{
  "d_expert": 512,
  "moe_layers": [0, 1, 2, 3, 4, 5, 6, 7, 8],
  "balance_bias": true,
  "init_std_router": 0.0141,
  "rope_fraction": 1.0,
  "init_std_o": 0.00713,
  "init_std_down": 0.00713,
  "init_out_by_depth": true,
  "optimizer": "soap_variant",
  "lr_mult_o": 1.13,
  "lr_head": 0.00551,
  "decay_fraction": 0.756,
  "decay_shape": "linear",
  "steps": 4040,
  "dataset": "wikipedia_en"
}
Below are experts of layer 5 (counted from 0) of a mixture-of-experts language model. Rows are named router (the router's row for the expert), down (a neuron's output weights, with its number) and show model dimensions 0-55. Each number is 128 + 24 x the weight over its row's rms, rounded and kept within 0 to 255. Numbers have three digits each.
After each expert's rows: "raises" lists some tokens whose logits its average output raises strongly, later layers aside. This comes from a sample of Wikipedia text that the model never trained on.

# expert 10
router:144116154140154168149096118129111114091066166113131131156147123123128072137144141150145157111158171128153118114125107124100104107101126117102141117111123141177135140119
down0:130101112161143097172107119103089130109122086124132094124091149181121126131133146166110121157174124136133131111122125137119120125147131102109118122145086146124133118135
down1:152152178136132134136085119153126098120095140141134159116137129136106107097154135164153101199144103117124156161112149130133134103165143124123142130076114146107116117122
down2:092131167178110145157052135117135153167136106103127177127162133126127145137117111187123124111118163112143154132121107124110136171102127157134107166101122132116133142134
down3:116125138127092139175084124132103138161097113123132140139116129094125128102119150145128150131101188122076187120099152119138106179139107144102122112140098104150129117092
down4:112153135122121162090122170129088183114170125121183104110117151124162141119134148100163136156151151141117128168146109139107090047123150118137143094143093133169107129115
down5:120142060151130176161122137149120138152152190134150101100107171176111135137123153062117150133136105166129139116161094136118141134145181094121137083132116107130121096140
down6:151140124073125121146126098172148095101139146190126121132081130134096129119113088124164120125162138130174103147146124116126118127090140141099106162126136175116129133092
down7:132122121132123145114129135097121112097095102137129108190113100086110145129047121126127170142103151101099115119134128066147085077118132130111153132123137167126134142120
down8:106099107122120168158129089143136141118119081124140133163102145132136091119098089130116123138131150142143116149133146084127099152141070148142120116147100110116121165141
down9:156120142150140113110115099147121160152116114099105134097088121176091131131170101101147144119122137130078162143135125129129142121083170087119113129154120093119147089144
down10:152149122096155119162082126095124111134115115196121121122162143073082142119141157103128084148155142134170131099112126119151064142142108136095119122141089100141107171136
down11:122104148148086158159119107133139168144147122155140171102148115124146133100125139157110105136098147140147088118170123135134158123164107181130119090133131129142143116096
down12:140138130153140151145143125100083132122130102184107108095137095153147131093084137126112171099163159101142159157135128099158116136106184136157143130150166112171130104110
down13:096149137142121135134133214143155144147159139167129133112163129136127117116098152119154131133134102132130110105141139180110085133171147118085137113136166116151146112126
down14:146106113119153121139137125133107140103120125129115153137104158160135092160179078110110148132160129123128137157131131157137107124135113109099134144106109135135140125170
down15:170128163156116119133126133138095114108134117131179140097121136117138145143134102115113121113133087124131110123157127105129065103107146151148132129076107137126103135115
down16:148094132123133088092118115137177113121154144133134095106112122152103083158133148089171118160107142117122102091085116151127160129116111135116125170095138108139119135077
down17:087154136121143105115167118109100145148102093114126122094072125149148151148096107101122163105156137152096132132153136122085050137138097112140128140132156146147119122150
down18:100137088189143154167146124144127154155136164167089165108122147074078108108117093125131144115145106151142148122118112108153159123122104134110123141151134139141110120081
down19:128139144129137132144170142116130155123123110117152084113154155135129103141144117111127109134124098127138147130171104127128147114161133113145168128178114096099150130173
down20:135133155144128094113146112126083115117172130102102146184123085106153114141096136151106127131118133143061098128129105110104092106125109086156153184139090120156166088143
down21:142136125116180088085093085132116117143112116142107107150101103101103168112122151109140165103180125084133131082119115136119097162136145088124126193123157140100160137163
down22:087141147151128139154126115100160107157184105145129110150137107150125149137119167152100108102133172150137119114107133145103114140150152149122141133089171125138088159135
down23:149110135094137145088132113154115177144130098155133125190130146137147119123139197097110171103128120108088110140145119144136137136156100129165125172136146124113148139167
down24:163133117138189100085081127137138092144123074161115157091138143096133113133134172152115122122107143115128164088145100139082106141128130139125177144124176102120103127137
down25:123128108114122194145137127123117135110094117105103172134153126083134112140140159148123112128147138099087141125107143136149122127147110118105137114138108143163147117097
down26:130087130127109093107112162155099144133117129099113127079109180144139124101158161119137132151090088140181151154134090144137144115136161169091087106115180132129118144133
down27:127137141152115121126101172144154106146127092183103143118130128140113145118133137116143096147125120175131109140116139149077182100125148110067144150112109154121158157132
down28:178162144129090144098152106161120097133095098109093131137126122102124108114087169148135182103111092147141151144124137130152122097123120134098111126139170166173123152114
down29:136099142080147136100089089139106144110112095142122126100120100114160117115150111154133186153126107116106141139088132125156141127139150125129113159120082120118141154113
down30:090129096114083145089140143145076120142080135107125148100119138152079055116119152094084116123079131150104163154119105149101156159081098109138120149075110096134087125132
down31:088118126142133157146163137102158121113120105097111159154112140157175122159153154162153100136129129132104124148143180140120149094099119144128133144136110144135136136126
down32:149155135105133129075112136141128119080142109112134079079116125120134094114159122134144127121131174084170079161111120150138120188153141089101109113130132112113143134126
down33:165156172121110141151158126124101118152141106153110145174152194111138159152121144133132103151145117136138123170155172164145157133142184132118125092154099125116128151156
down34:128116165123123079169141146109159094150125111130132125145141139153108168165128146157108146119169146135149095118120093138131137136116153170135141106152159147130125158090
down35:134173129096157115146129096104114151116162153141146147170138122122113131114105122108140162106151107151140147149106201141176115105111142118148140094154168160111157108176
raises: ",", " |", " and", ".", " ", "–"

# expert 7
router:115125114158128127186158204172141129109097170178138128118063132094112130094112085135112163178119113130117158112175151161142142133119113113186168134112139129104125143137
down0:173142092113106144119189092111100145137116110120118130110159135159096153055093162124127109123165125104132131121133168177131133116152105122087145116123137143133108116129
down1:107094102116092125096142072103145111115157121107148075100112124131130159166152127150113096118105161114137128125097122141123123123118164129115132141135135104093140137145
down2:112159126164127109147054138121121082134144139136084137124110104122164162174116153137137132134121149137148135135123152160100148142139170149126084140110126160157164130140
down3:132114083108125174105119127152125145152117117157130139098118112106131133124137110111099124164103113129121096081121107152097105126116110109102129094171152117160084173149
down4:150126134132115104079111142132115085110125142117153112129135137156100133128098171136094109107190185107133148144097138148106152120082086110098142127139168146151140117134
down5:145137133152138149124106138105147086111133121110156144175115124109154143118143101143138141123098110142130075139126122152133131123132155120149145135092099091129157131102
down6:161134079150136134107105107135119143117159154142143099091140139112124112100114115124112104154180118148134124106132163110140120104144115127126159161155170088123150129100
down7:171118136168155130117128103136111093111139155089133131185086138140116148139105129108169119112126117118136093136150152129163130118159123144111108140145151131152115118109
down8:143078107099150146092112102104135150104134133093082112097158153112097140117118145151145143113146120146094134138121121122112126110110163140147129130105168101098132176102
down9:127124141130084152153102092119112107118141123107125109162123102137149116095129138122151168114150127133109122150110120186105086175145120174150157110100119095115108174087
down10:171156066134137095113131115168110073156136138124127097145122150120116125125105061116145164148146092141138136121128140102093131109135096123127137121144158118150144143135
down11:091121144173088169115142139141115134144151128144129125124097154122167135188182148137142133138130152153156118176131144113094149133104163147129141143141132100116093143126
down12:159080118112103159128136052159091117129148121124111130163133124127121160177189144103106107161112155093137098103121144166099140179111127152137127148165144087099149118129
down13:090102080111120115174092131157167138141117139137155069152147154092095122130133138122144150139145118119111108148122165102142131136153097141141082161109109117149156103132
down14:123126085076172100139090140129150106121114156135153124111136111148171139112131135106138117117163158150130087160133121092149095106089092118174130130150129147132098106123
down15:116092136125126108119116137136086122140135101140171094110141114115092137112157104137129125134109094124185124155144172110099102117145127136099133137120114115141146158142
down16:101171114111090114118110134145112126127109109112118081145120137103137165153111116129135122139109134120145142128132126149105111117154144146114112116133109137146141128140
down17:109164135140111125140150137148119165130093176115153135151109100200143143139133142148136131149151086119121102109153105126130141156125157157112146131112120184096122122125
down18:119155173146100098139100117103135096129136106155137104133151119101121131168100142096142129123073132087073141086119117119133104140181120089100111113149143150100062122136
down19:131123169138117126093122123121147145129154132129119103129140097112092157123120209170135122141116106127112123130147085106092135121163130128106148111116135189114110099134
down20:167136128134099135138136163156138144102127138098101131152105113154110155103120098126097205101143161134142142138103111141115118118145129103136141162145133128147140113090
down21:120106111109160102138163113150130164152181115149118111130138132134128148167078136129144163119153121120100158122141134112116127094092126145105138069124092111130126127087
down22:091106160102109104124188118181185160116181102108132153113125102130117123113169135161128126139119139124061129147125090086110158141130108136131114119142107140128138139144
down23:132105121096118118082130140134155186121098163140113164117135177132108120133163149078144125165100126136172158127140120093137136117152158141111127082154172104089127130153
down24:127144152138116095173162161131139125167076155103153164103152064143115127128143093149150103157129142128101112121139118109131090090126098119127160135124145115156108154116
down25:112101113141173158123090156140131133125154134148098150107073093116112141093125095119164102138140113129132121144142108084103099158118157103134187131105152119136150128155
down26:097084134080145153092124095102157124106150139157133151165118169106128152115125095099112107146098139098112103158101133130173126099133130148154129100128100149143160087131
down27:136136123100137121121162109108113154181133077125097161080129128168097153136111135120107123137129141124092092113181097111147123132132158139140178093123098134098118135131
down28:121096194122127146140136141129158086136114165117096133159127136093125112141118087177162153130128106136102112098115120160126143123160123167135146109121113114117143098144
down29:118135144149170133118176093120190107141097085134094166078162117140142163108111079132127132112099105162072169121139133116113164112150121124112139111122124126105109126125
down30:135145140133155123116114145109104179138145119138099163112105095084099134135094116106138149143103135157108169134132121081127124179137112111143133129134128122109115142104
down31:092165107123130119169211144133155118129075132089104099102108142126160098109095139128088105079104128179031112111129117126134167146155131133159127111145126125101147124118
down32:155118167105144138120117143115119142146102154134109133117103131133152113126132131098179169119133132136086147108117146182110098096126098129144136123129151134114140113130
down33:123124132099149124105154127131130088161101159114147143127164169154138130133158139143168090130106150100117107125135133105131149091132118125159144113077126108140137169130
down34:144106133144113143144084121102128144115149162138093110163139138128113137091158161092173141189115130163117109104116155094148107123161126096128117141110108170147158132160
down35:128115087164111099148123115121138147130103148111142098137131135106087105124169113180156178137141128064130158164077152148149109125122091101126161110105097103104114165132
raises: "1", "2", "0", "8", "9", "4"

# expert 3
router:143103155112113107092142132134100122128146154127176138119168138087117155094146083153131108149152131123165171125140113127101121128127134065124138144143093141110119131116
down0:129150107144120115122155128092121121137120144134119108096127133089127147138120101167141118113151122119152089169157114126130139111154134140123143161112135150113107127148
down1:107187102129114157131136157133135135092142122100154091111142169196094125175122132166117121147135165098117125164135128084146108174118098175100112164133101106124137113140
down2:083103116187136139147126159153167097127132132142126138140186138104102198146122157134132133153155145138162159147181121142080101128122132123126128134145102150129115119114
down3:122130112110120117146147139095156089100124133118108114110140073084164086100108098135151161139131153083159148099129148123149175146140097128136142141154166093129123143146
down4:096132099138169120131170150148108119153189148089153124130124126095139159178141084143123137177138139125148128122110154116125111138140130121170085161182121160127154091159
down5:145087125068188120108111141133155102159124144160091073170171104108114134122119134171104159084117105116138158121153177132087115149159118114142148115116130137169141099141
down6:131138143100116183134140144112079176135110163157115111125122091100155118155133147142111092124128146145130136110143123112104132136101106109107142153148143114137166111139
down7:144127130168107140088141101145107150142121120128113145192107125163153102090114159116122125121138118137085131105131125087105157148115123147139165121138123094181144146162
down8:109138123154144119110148136131106110143139104095125118133127069120136105097116077101115143150120125129158131075135117122108107140147145109120132082141144118104186110179
down9:151138133106126105130120122102090137126175126126124118153131103125115154124089149161144101091112156129096155090137151122106142143114094094193111101125149103147097124146
down10:152164126104114115124132121130150098140130089123107104149133138124155141145169140102112135136111079133135159140127122079128138114162097109121111113106139177145134115127
down11:121093107186112158102133131156164128112128132090130124121161123103183161132137136122142118117096116113134143182135122133125120120108117156091120126132125134108109133165
down12:192138123146116108149124129110106160163124111097150098112144108136133128128083110107114094122073147120137112135157121128144126099132096160161147174116142119150150122147
down13:106103123150122131131107140095108110110126094153128098117095143111127065092113132116110149133155139160124148132135156128140097174108136132139152124118135097115125149144
down14:132090096152102120169157124082125132162141132133141151100158118128114171144118150101170106127139107112130106093147142098099105108067101155130123153159123133153133142135
down15:139092178124160144090131135102143120157125135124123104134123131159130175119098102124128115114131151167118165125092119090118128169139086129145116102153160118149098151068
down16:138094125119144152156131128111152173068103116133133132171119202112166091103166109116141104083155133142115147148118100138124120163095117141105135125148079147132096166111
down17:116131143124144107179132133161122149118140092125143055149117160118148096081111073116107131131114171129109111122124102098112134142190117125113129146178135112172156182127
down18:122123119143127121128165132103121135166127106136096102142149132093117144122129154156124130125117069131108112134131124118117134116110150124125138128082122129125098161105
down19:134141104112117139085132107137157158079125141131133148139147126134148112153129151131173159149163126154130113165147141083133153111161100134118114109126102123081114162147
down20:152048137126150092163147127111148164131135138070120113128110104170165143125107141176128138128089118114095127149117110110115122128134143137116151104154178102132097137112
down21:152108134139121096112139101132145154112147160097112121143113149120103151099166154148129153137131159104112146073128112096138096114169148158077116121119143104128116119136
down22:121146142175138154100175092121144173101153146094120123112128158121110111135156153155116136119122180123117178145117155130128143089109146130113081123116173147136033138141
down23:117100150162117100115161166170148144130136126131089141134109164129129150116139085138104126116147132132136160164096107157098153123103140106109156117141135124133163167126
down24:119147122161127104169150150101138129109116109115156131112162153134134121133106148120144117135179131104153125123152114088106136132089126125157137100164149160083132148126
down25:142157128099097094122133120091148126174082115131160109106092115166055148153130150107155163155114106099171144112123098166114174137138155151118126150116112121159121122146
down26:142093151167115144173129159097168131097126156166115144133121122147110134132130138120153127084091143112156131133170132121143087111159073092152120158108129144131155124150
down27:107106118105134163123089136083156119135123086116109120134123153078100122111154117094101152161130115125152135122157154107149133105175099109121108126099138116100114111109
down28:167128192130158102084100092128129064140099148147117108126121093154134122153125131156105115149135130114147156086147098098125110112118093127121105125132143134112176116116
down29:146173144098136124151130120151146132146153074108133105126147133126144148126132136094072136125112125097108120106121129144079161130135109147134147150109153140147140099153
down30:168093160139132104125134130137157119111093125126073162178125132119178124143160167113149163155121157142140135097114128077156121179098143136100108094131132136170094151182
down31:118142118166129138132157141149125161144123142088129128118112127110149109117132072144153205122137122102140091117135137142118122136131067149175170138158142109142106145129
down32:127136068108126145100150107149159115113135120136149155132125121123165136117127109112121091128153153119142141118148120154091115179124148071177109101105140129166148113107
down33:107130138120146146114152130096152167114129154115143133114138131149164137142119126144105144148082090132125128120138108116130123122120115127114113165158110187113108131105
down34:121145111154189138123115128094132155148157102159124148147139122156136089086130079136118167136152132111089120155164112136128137103113131099153123109139143107118142122169
down35:169129118148170103162174135066088127109126133120135111113128132100137110149114118133151111135111135129129123149099128123119108099086118133144124163176143133157133137120
raises: "1", "2", "3", "0", "4", "5"

# expert 9
router:134128143139116088142156143175095124140120124069132149134140126106104124103112112114118098131098119148093105114128135116137107158114144113091095149096125121133157118115
down0:102123161094147129115166133123116168132168138138132133075117151134158138076086118140130127158128130158074153171097157135120084158125158108098155138059105129109176117142
down1:151129132170116171100118122104115138156096137147161093114118130112116148124119105070152105161124087108148133116128101163145100124114136120106118143114151149106121126131
down2:115141116150149126104099124108080111113132125114096154103129109161092147147102113119129107112142145135101135166138126141151154106103142159143105147121137118076132146099
down3:174093116117096107113073140126160146101127134083115125110102093127134131098118119119120108128101131150104222136138085142152133155147136106125129137145102126155096101112
down4:127181157133127101181093146121154160162145141135114120104119162088104146144152138133138118079148104133063148123151118105166101138083099130109113162130153108116164098088
down5:134121153140118124118134115108114149124079130118118129146120167142145193137135096128114160138156102160137099115123161122067095145103160156111099143093156089086132093153
down6:162127134114143098135109106131162105130180129126119147130109129167151151120093166156120125108094129144119106155128151099119157073120128160114118142139172089183134163134
down7:174163123133160165156103127112125104125086134160127112107108128145131137185114119151151108138106074087077101103141125183139112142112128106156125132126129167146157087097
down8:122096102068155074140092145143117093098178129154119113146199098122101113109120146132131134134151098116133121122103167122102150169113165108139137134150131135135132097093
down9:140155128111153108165141146129142138089119174135144142137112139166100132103102150127103134142157134104126105156167129152125149103097108114168141106134104120098207100151
down10:157128093125151150141093117138129125130140134147139184097110079174092127117141107122153140121149124113072069117133099103126109087091171128100141155113128119118119120104
down11:165118151123109147104135123135128147154169164165093108122102162133123122100103070104155176091089194154126142132122142131150148149136106131075127101142093154083128182137
down12:175119111135144131141133147141153116118120166146121130137127120121177107115120138172118128113140110145136109140145121099108137125098106132138144098113188136121143161110
down13:132142104117128156164141157123155115159105176154126130113118104088116104147161134142138162113131114128048140084136136147168131102119147109142110136127138093115116140135
down14:130177142163129147136194070165162135157151107140090108146119148072149171125122162110126148126147106137157146152157137134151120112085129087085142130151075141083115074153
down15:132170118152149131097139109108127104101158147144166111145129124083103162101144110111156118116145151136097140127167140109125141157099145107141104114179121116172131160144
down16:122155115143142096122124161119122087113147087120150174127120112124147157114125121116092145152164160104132140106131133109167114103112123158114089141067149113133095173164
down17:149083104096139129129128101124114095134117161164143133147134118140078134153143157102116156184105150121230143121118146119171155103137110137171145102152138148140147120108
down18:103125165165119137115123125069115160122180086112112098148126142143130116118128141120162154135137112169092135135168155190178160156132115144104104143118088123121149144161
down19:132092170141124111080140119147131130099105163101116129162124135153165108116110106076163100131137178130168129166155097114136116138140125107135207104073102121150161139114
down20:165106149099137156135118125131137134089120126140160153112135184114115114130161150091110092136121102134106149103105165106151116129101139167143136122108143159174123112157
down21:089147093165128149113141146141087103146116139122132127134080195089148105141179147110102124100129144108096139154117122086160097130122146101150129150128111136120140139132
down22:126125115131148101146103134111131140123116128134102136117097157119124128155123146124084123150105097106117188117143160143081106130134126109114094149149131149130125155154
down23:134144133113156122142141148126150100118141104125128106112122117085073123120099174128110123143127135120083098140104149150103137146108172120138146152117167102127094144158
down24:137057115115140154171138134097151104154139184135080170167114154098097137137124103137124134140086145128036122151138121122131117135094133117135136123080131104119189128137
down25:099141131098106128159119124154118102134145105145139146137106125155100159122093125114078134146105090143071127126124178125096119153075140151165102152174111125143149136125
down26:130072119106083122142082150144131130161149107119181113124102104121170115112108137118128111121124139091069111201125095145126121128130119099119125130149117146132155155193
down27:104139116177153140132173102145095128150106097156074097122149138119115142156107133126131139109071122176142140129153164148164163122098140165116073155100125100097087154202
down28:154136112116107156122102122138129125156146117118094129127081123129104149136118152128097146130109084156107138113106133153146128119142125158159079148139123110110107140168
down29:137117128121113106132102100128154150130123099127164099157105072141110152114171131140096076157123157086093105163107096126144126157158105165141117086207138162129139182125
down30:171111128155172125107121159134130124113162131113156094106154152125087143117106147163126124150132130128163133106126162119147190115116132120131117119184156102146122118156
down31:090108157191124151131122132120095102109129141165087129152124115129155120134168099109123129095143161152138123129145192132087103134126144134157132128116132090137118127095
down32:096109097136143150117155147148134140103149143109123144129177162144159195088134154105144147119109106125051103132140094092131123140151167148126110161110133101126145146115
down33:115123151132155129142117075168129127137115127084159124131141157132095120141168118125094121151149119109143126149146142093144125117077130176101196121102100126141137140075
down34:142139112123110160105155141111137136145117149134130145092098133125085172133163136184110092158160107097156150131099138157138135090163126100106141156146162122099177158084
down35:145146132134134145157108105129128126151128109150140136125120133101118142163132154127116138126103083144092125149098147127147123133131157148137048153125098149118120143146
raises: "Scientific", "\n", "-", "=", "|", "Personal"

# expert 2
router:144151124118124131126109138106152112129161116137151123140118118128125126167096130097175086077103132111120151128094107112121155113118141082149109103164099167150112149146
down0:140131058117137137133134140143122116115166120133143102141127092133115121141145128173151125120135153151119119144128106132158127171161106115143161152117129127134131159155
down1:131168094113108160125088156112086078137110153161124126116118176134116123144159123124109113122134163119077148163120120107152158153161154087138111116139146134100131146123
down2:101090124121135123102122135169172128136109113112136157129114092127146134114152142119142094157097136136118124164173147141148087153143155069127117149125099133111087108140
down3:111142163154165137153152112106121156150096142149105156161117176176095119138123121141118092124142117098121119139124149115127118150137105128115144141132139160163155169120
down4:158117109124125176120129097124103157153141150129157159115128136135138099097114132100146106160172124127078157101148142161146151147090105125120191177140159116126126105144
down5:144141098135118135119143142166150144143150091111153104147167116146132121107125115121126099118136144176138129139103133117141116114132122082144115124113124134143151171113
down6:105098160144118094120122128117139134147096120066148131117137122110123111102169129132128125065171123171121138111189132146147151145125110103149120141101146105099111142120
down7:119154086137160151131124112145172178135111117089117082175131120097183108125143104129132101133076164118159152131190133129164113144097101145092126111158150147110133135152
down8:103129127123143096121112130148131151092140115112072131134165148129122151152150120108125166111104107108071109098128111117156099107094142140188104111121125110126123121081
down9:127158111150126151128160142150126152166115135120148167125150175103186101157188102143108179132129113122184106141125156134118134114114122111118124102136129104096134133150
down10:128153124146116163153078150086131105122135104149149080100135146139184093147135087099118114135155150092115161095133089105121094133093141137128109095193107127083091157143
down11:097115113102138129073135127128156115124151098082083151096105070150143111168110129106144098120119143123065099149152116177121153132130135114123157176114097123144134129114
down12:123113120172131145102080154171169139137087147144147143108161144160122133139154170122115119142107178114142147130140152138133122119115133155136131134137112151095139154103
down13:110113146132116115126179152121123146074119145113151093159162139138146166126118143100154114184081173175152137099150094129152117077087152076101082154156109092138102095110
down14:129132058134151148149135100134156126081138156131115135124146133118116088161135132150112111130128136146136091113098108171080157090122135066099165152118074128110139151123
down15:114131113098135163105113165107130137111117111109128124110132113113147113145130154129119147120087128138092139084144095130143112132175126140095135146146109115174069135149
down16:142120114142116113135140126085118138126152156104134083083125120110168142150095147156137150142122161137116156174124136127161079106122159145108126115133045106087095101124
down17:120104155131141121148159145130147096140159136120117121136124120126148165104125146111146155152119168142119145103125122094158145093116103139182151100138141105150124111106
down18:098166081084125131140118143133106155090129158116149143118136115113168091150149129130157073122145124136174160103111119126106105139129137154119098089060121148147090102106
down19:113155156129166171130153125115143112125092157143080122126149098116121140143151098101128139135133108113114135141129188113149131107186102151142131114111144149132114105107
down20:114143153128098180105091147083131160129187146154130130127144159132134113121139114151136076131121126118134152138112170088110116127099122123099134115081137168168109135116
down21:118123159108117110118078095104139137126106147150122118154121122141096148097152159115073097108109077096157140132140105112119156138131100129131135159101117106090163140134
down22:117131122110107120128099102114106165158110149149140122148175141122101128108068150141161117115157099116165148124165123129100161170130130091137092157129156136164149116133
down23:094129130143144138149116108102135160158140137141139118111131119108075162103132088098144127147143124105169100136151147117171126096117096130138105154106073129134160158145
down24:089127104160148131107131111178127154122133139143132138160131145148187135125131092144142117093121123111133176147141146109135156131119144123115090130124144071129122062161
down25:138144096127097174112159146127107168112123150102137153119108142132154081144181143169152132107150117125171113122127147134093163111151123115129116115119158135106163196154
down26:116141098136157125145095139126105098121124093125111124160082130100167128078147105147102129138118096142087173144072147131147131134153108142151107082093122141107086104126
down27:143119156100127168118047139104130131090154152110136141094116102088149121091138158097107147130145137133160122198099146113121130097169168116117121126135139115157121116136
down28:183127137120135154098147155117127117155124167157111128113089118119115149093153110153145139119138140110113115130104190129122083095132139176113166124121176140111158111146
down29:116110124109124138122188128126092121092135096137138161122132129161073121146151108150105129155132112094126128152116114147117151116175135136108076126142144095118127123128
down30:117136119091095111148102108109096069120105147141084090132093121134126117145130120109128126160117125153130178122133128136063142103115136132108149112152198144146095098142
down31:106109112130098105096104136149133169113120111112154100122128153140112115129147164154151109141165166100120162113116113114142093113126156115096061142126129139098072164128
down32:137186129104124113150106098114104119127099128101131092156138133101115098129108149160124145157177127126135142151069133123052098161109115157160111142136120134109163135158
down33:088112105097114094116095141099145109138105157083107162124111099126138114108115168165140112173160112136117140118138140102110143091121129089157166126145135125064115114137
down34:105050138129170132128150111181108132150152097114134125129112151154117117111160166164167153121118120076128126117105117129151128086154062096102129107129147112085125115142
down35:163131131127133136117136122146160095114147084111125134069202173090093101147098127145104126108110158154188113123139125147133099105120105146137135103105087146137111128112
raises: ".", "-", ",", "IS", "2", "1"

# expert 6
router:098124134148198167117127084092092115170123111104124137110160179165126100167175144122122134141149117148174111096108116079108106104122131170116133117098136097099143110118
down0:166170129105113165088089157138158130140148120091096115127157104121087109099115107103155126132159162122213116122087145115112143110111132156113123117202140115143152101124
down1:134145182141146116141133145102148113136126123139160158149160083161151142117151128103139114142141141121167116137111114138162085149145177120168157118126154114151143135154
down2:119129075136121126130139116124145151167119163100080115128162145129139180166123136127130098156134109134189112161157147121116126096122158119097109131094095077137134097146
down3:151127152143120114157135111130156158101108106110106110120104151105090137095109158102141135124152087175125137116149152135115129137170134112095115154133083124149113152115
down4:147148093132146129156086127146093094115129100102160107127124132119158146146164125115165115124134128154170134102124139106081174096106097170118107173153154132130118118074
down5:101168061127122125127091116143132149134157103123133126186141119122163125139138126113132142118126123126109112135106142129139151193110120156129157133148126149159122177111
down6:126118125162088130096117179144078113137140148127118102158150128131136146160132148112153109136113108137143134100126116117103091102161060089116158116104142136145135094099
down7:125170113120097146136071103092093143172132098135158113151121166128150123131126121117108174144088131136147139125104120150127089147107127167153138174168083117150096089096
down8:116135170150108137114151127105176144157118157128113126117125100143146103128128100113129114158104116090057112149097177110170169113091115174109166080101121126107163134108
down9:138151096087182123105102118164092116140125098133124140141088138136116100114123135127155119136136148113143129115129102137105167118102152129140120149111101135147154149107
down10:142148132182092124138147079119151119138123115144124148158130128154096137133121117146102102145172058151161075135127146144153127089149135084119159121092130126130132113120
down11:094126113147126131121164105134186124129119166139161143173149168112103106129145129117160102155139047102136164120134106102136126100060156145115120138137142138114151054112
down12:098097117126123100145128107124114125131137120123140134107173149158125121099132115168110062130164142131123142113106114142153137126194124116148122144127122132094124099110
down13:087154130080145112120153114110164096097123172115142167123120090065095149148100145117136070107126158137150116137104142148140157084098120134155120107112140152145137119135
down14:118105086111120153131104129111142097145110137163108098120092099139137139109121110126124113161145079128126183144146093136147181123137105116133161152110093161127149098107
down15:119105102113145147101153152110102122089081130147135161082148164130073119124122128127136108097157163134141114127129118164148115121122180142119162116158123138122162151141
down16:164111143125082124138135123157096131180130196177155153134122116142135148092133135116130130140098106147145134143141139140127132132193158157145138155113147093097122107111
down17:137125171108129105115127137186163133093155157151135116166121123110114072105140118133110119122138121108130145145155121119171092176098126166145110145130130100133138093126
down18:122117169141102182142127144079110106128140135124155125119108120151134155140092148140141113082157176155176177097121101129125099129101083129115095133137084153114165111062
down19:151107117138159160117122118169134103142123144141111136109148129158123147166160147119124125125101123106129123115104156132098109125170145106135137136132132139119104161117
down20:157133104126118123144128156096166090125138115161119115155087133107157106161088167116139138139121085130151113124133100121123187135089106126164131188185150134096105135129
down21:108097157121147128102128111109113094109133090144108130154113133170128156149183120150082142121097089102095138150091120132126146110121111116174078119133138123132098123161
down22:101113144152158116154100104148163091135183132163100144140132109158116117118070157156123091116097073130162068136127147152137121116111090131127147094118146105158111102125
down23:093122110112137118109135144131122117133101142098144135126118082106119143120095093112119137100071114143065129139110162070134156097115182092143158116094094115100141179129
down24:160135090157118111142086146156146140058122118142126150080055117162124161130131126110094092077095103155084114124078121124134141148108138098136123125104118104135142114142
down25:036122109112151120144072151161144113129128162121092128142135141141164102111149128118124139122126108100146172084170149105121105131167128126071177123149126142143131124135
down26:141121127137140136123116104157159164122116178114127195146121150122109088102115105098169157126159141143188080115096119148104110094112141130085116131135109137132158147152
down27:131159108132143119130170057155144123208134142134128134130148120132139146118167157116115140168140107133144120123113124125108131127149113119135145144113099109152154142137
down28:133183120092160108127087133144090143120147132129129149143136127149139123144128130172100150125119138051129146113146159121108160116138122141132148135127162142117164170094
down29:152107153138130129120135111124115154162150121131101168180158088107150130153108140145093137139147095128181156151126096141142100118167119120129125109132100109123107144120
down30:144082131138149106165133129123108169132131139122169160136138119102132105171146105127157133089162164117133102171088192135103152155124090132130140129137129147129132148108
down31:124136156161154137147162099092131110114140171148127117111121142162196107129162106134114116128127122154140093133130135088184124142153132103123163132131143131139126127140
down32:097118145119129128123156115142174133108152131126165125142134095124143118158127100086120112144124130122104115099190106108125139159068139093168107170145084108131141124106
down33:107118089160066115144143132121136122182102117142116116102122113089135125159132172116146141166116083131169109137172127091081090106155148088114125124140108111177090144142
down34:136114141141143109162131153132147167102106142110133130104126128106103105095098137109111141125191112108062153158101153137126099118093117125072138133105112125138172139106
down35:124133131142135132136111088130163156169182116120136133124121128111152074089141104138110146088128113135136134112137139139156128125118155123129110105145142127123120163127
raises: ",", " in", " and", ".", " of", " |"